config.yaml
d_expert: 48
router_score: "softmax"
router_bias: true
init_std_router: 0.0108
norm_eps: 1e-05
tie_embeddings: false
optimizer: "muon_variant"
Below are experts of layer 2 (counted from 0) of a mixture-of-experts language model. Rows are named router (the router's row for the expert) and show model dimensions 0-255. Each number is 128 + 32 x the weight over its row's rms, rounded and kept within 0 to 255. Numbers have three digits each.
After each expert's rows: a language model's description of what the expert responds to. This comes from a sample of Wikipedia text that the model never trained on.

# expert 26
router:104127140144074144204119141140115176097104178132116132106144094164095147071178164157136193077103132099084108079128112084109079122162114161139155124095142167092084131207101138163064158133053104111147124085102133154113120100147170153164088144114167120159119125106128133082120172057128101133147096130104210119149150104161145053157102127152108145091073175181145118127161137124139155152091124146154160112148066139131174136161149156097135157120156097117107103087124122134135117165141125140169104175185169111098156115145113172152157079110198076152149080129115175088178121150094128124081122125107056156185105115123102112201120100112113143074096149194108123131128155163125100176179159087112135104052153074112103148123073152065134115116079169109148121116108166175122157127096098
Mid-word name pieces. Short vowel-heavy pieces in the middle or end of foreign names and nicknames, often inside quotes or parentheses, such as née, Affie, Avon.

# expert 18
router:098164135117163102098173148130145152111151213087098135110096169115129224139129107158126121163128094171054091180108127145118129056101105166150146153156143158168174050107115174126131158114157122096147087102142105125139141117143161144113124122136118176142165132114090098101114087142139090112104109090086199126197094116180144141117085163114145106074127165154127118110108131128201102178129084132060147151127188111111163127080155169167122114078132155158127151103152187070138102117122109103212118134171124188126072172118119120091131058110163120099181151111128113076101106132165134156040144090139139121130200074145161122124150155129169108064109136145159142151145180127111117084186136200132097138075114133131119102117135103081117143153130179135146105096106080147127146120138073
Mid-word continuations. Middle or final pieces of ordinary lowercase words, often after hyphens, such as right-of-way, Spanish-language, intimidating, fencing.

# expert 58
router:114185176091145124139149186146136097152147149115137147132096105087144201124133167167191131092122115103123064150096123080187102113159115165148142139124189127140151135116152179148118124107112094095124107105114120113171146132149166213118130125123099136161179157099127085172128120120146052078102118090107203162117085137191131144103161158162115080083082182117108065121107170162205156168158105116110143146129184092111141110109131149152138194036125130180128125112191173079136109134092115127122107117126159133098078121075121162092150085131173135178171084136105158090110047153138080168109152084111085140174226076163117123126079162127173099143074139098119140157120148152121102105158154109110107124091120100150176136109119137114085169160120157141127128099169151111152103141160110
Common-word completions. Middle or final pieces completing everyday nouns and adjectives, often building materials, such as pant-ile roof, conc-rete, alco-hol, ball-oon.

# expert 36
router:119176128071111090088153182161140090080117164090147101175109112128114112116117143148146138115160095201070096113130136122138171084088097142133161149048111153126187045090172166140083136133172100103120101153101126146139189085128113187122137140120163127131202123147143135093091067072130122125129172107060169128198083187127069154138135072092051088121111130129090136137101138087168155140125121128144100150136106158101105147127095155085180124165145111186171120103139136079067121092121158129141092162122098156109158129089143128106184132068196152129157122097097102116136118148147156129115121139166040093140138191159144168083178148139166146090078165101092145128124165112080153096126138137156037145087149113129159131140099134112120157145194143143153144129102133171131088111102122
Quantifiers and number words. Quantity words and number words after prepositions, such as several, different, other, both, eight, five, many.

# expert 31
router:183101141130143175127112126157157108139119131042139074136129102158139102107100134079107097142157100132087129099115174129131119160201184141075133123066106180149088139184157119129062137094160107132107167074146105170151167104104052169124151145169150147104132110198135096162113131104070097150164177147154122058169073152064073101126142149114103132123108108119078162176151077121113123114111202103108125165090128160133092158084102133137157129118144136139154085098101130120173100147105180124112105135117060174072162136166081133122189103127141106103127118144099093129158138123105112132125114153081086157142154164092136113145109091186176161183146092119138155091186084136170090142087209110147100142135143182122177199074116110107152164077131113169127121155134121083175097104094137
Prepositions and place commas. Prepositions and commas linking places and organizations, such as in, of the, University of, , California, and semicolons after city, state.

# expert 1
router:169103109090134125134109148141107205108065186147092122156091146174146114114174155141131166100150122119100161111069170115119126108152179146099136125153143162110133151137138126098100170161113110145165095097161133136093164118100194156154086118124139094156146122158105122072129166129178071100091131162156139104184141110149126105099131100111114151145036149213142099103120104203103140088104216150150163117120104192124180078127147157163166124189120151117135124127107144039162128156155160129158125133125145099132153134102124202127091064110171106061135064151102107145164137081095093162106150108087032142165045161096130149132096094156130135112146114160138127105103107116074126165177140081147154116095127106191155170177158122114148107107086145115129090103123131165067099116102111
Place-name word pieces. Inner and final pieces of place and proper names, often non-English, such as -bury, -ville, -ford, Fukuoka, Bangor.

# expert 16
router:179112095106085107134109105127112149087064158129095137103148131167137141098131180135093161087083119060052150099068068110155153124160159112118142157148118143100085082161121094149113153069089152163146069154133143105058129101112163126091145177111118075169100159092137112096127139089134144178125126147173159064157168113149160044106099108162101140149126100181150102140091107154124097126071101138182144070147081147121163111166115133153137100086113140106140172094085128097119102100206157191145128137155099063115117151109144235131122141106119135122135117122119147116157132115156107161123117171155122126114120134083182144182110071123188100113082145166109129118092102167105136112157106119111150143151127100115021146174099131124190151143085150089100093117170113173065101099086148
Surname and place endings. Final pieces of surnames and place names, often in tables or cast lists, such as Smith, Wilson, Hutch-inson, Rich-ards, -ski.

# expert 10
router:151148099152099088135164186148079188084122087049095108172082154086117174170118115158183069144138134154089111114113122117170187138114169135064127130149091121147133076084111127133056100110171147170115130102155101157054144139113080165114166129112064102121188121134159094161118116112161130122149089149089135054170136142129072101119157112158087108159142097125124155070113094147157105110121127115166155133149129159169156126098120123086091131121109145135154181118140130111139087139118208185118094162121094126103091115113066114144160076129139114092101059170089143114146091158180186120086086131189159148119104043098211113121136093060136130141088137104110136150111145104114132151155157145135144103093156133094165096123144140150130140198178079190098119131123088101139078094152145
Superlatives and ranking words. Ranking or superlative adjectives before nouns, such as main, major, largest, chief, third most popular, and Favorite in award category names.

# expert 53
router:114145084154149115143175097119127158155141132133081116127113201040171078101115065130121121191105176150060087054171079117133139115129140114071117121130140133108085083099143207109078091127147114147111098136150146128140126118126122149153110111140111120075189149137153155174151110140149121115098136143106086079136082155115137179193097130171147108116102133190107102142121142140096170132142230132150137126110115123147146109097141135100100094188135148115139149144137125137074139141127150143053114140141056106088091067175114150076129150121173131035143106163098121145168114099142121110088107110136149126158090077121184140091221151146087154107109126108105153136144119154201099127114116127121112047104128167192098137156109097146123161123141180139146098089080041144154168108129152
Equals signs, list dashes. Equals signs closing article titles or defining abbreviations (ERA = Earned run average), and hyphens starting list items like "- List of".

# expert 15
router:103185125100118202127204153147151159148154157085135104145106128055115154133122151164205110075173140234084148142155095136155128120147133139176159140107142148126160103085098158063136141133128114118071117092130109139168151094143113221128114176143110168206163115090093135163166119160133110092095137155127143084196089112164143152123131150165117108133129160122125114125108141089160123158154108122070091143160127083083136129105154085178141206113130147152121102115141137103095101134066113163137105143201081159118158114129140135112093170149168089120163110117125123134145111112160135125051106093097087142152189081144172159116118181148100100082103124123130117144145112154064087133221088088109108077055141102145129137085111132136119160138122200113121106070140132088117141092115081
Mid-word fragments. Short word pieces inside common or technical words, usually after a first letter or two, such as per-f-ringens, ad-equ-ate, b-io-available.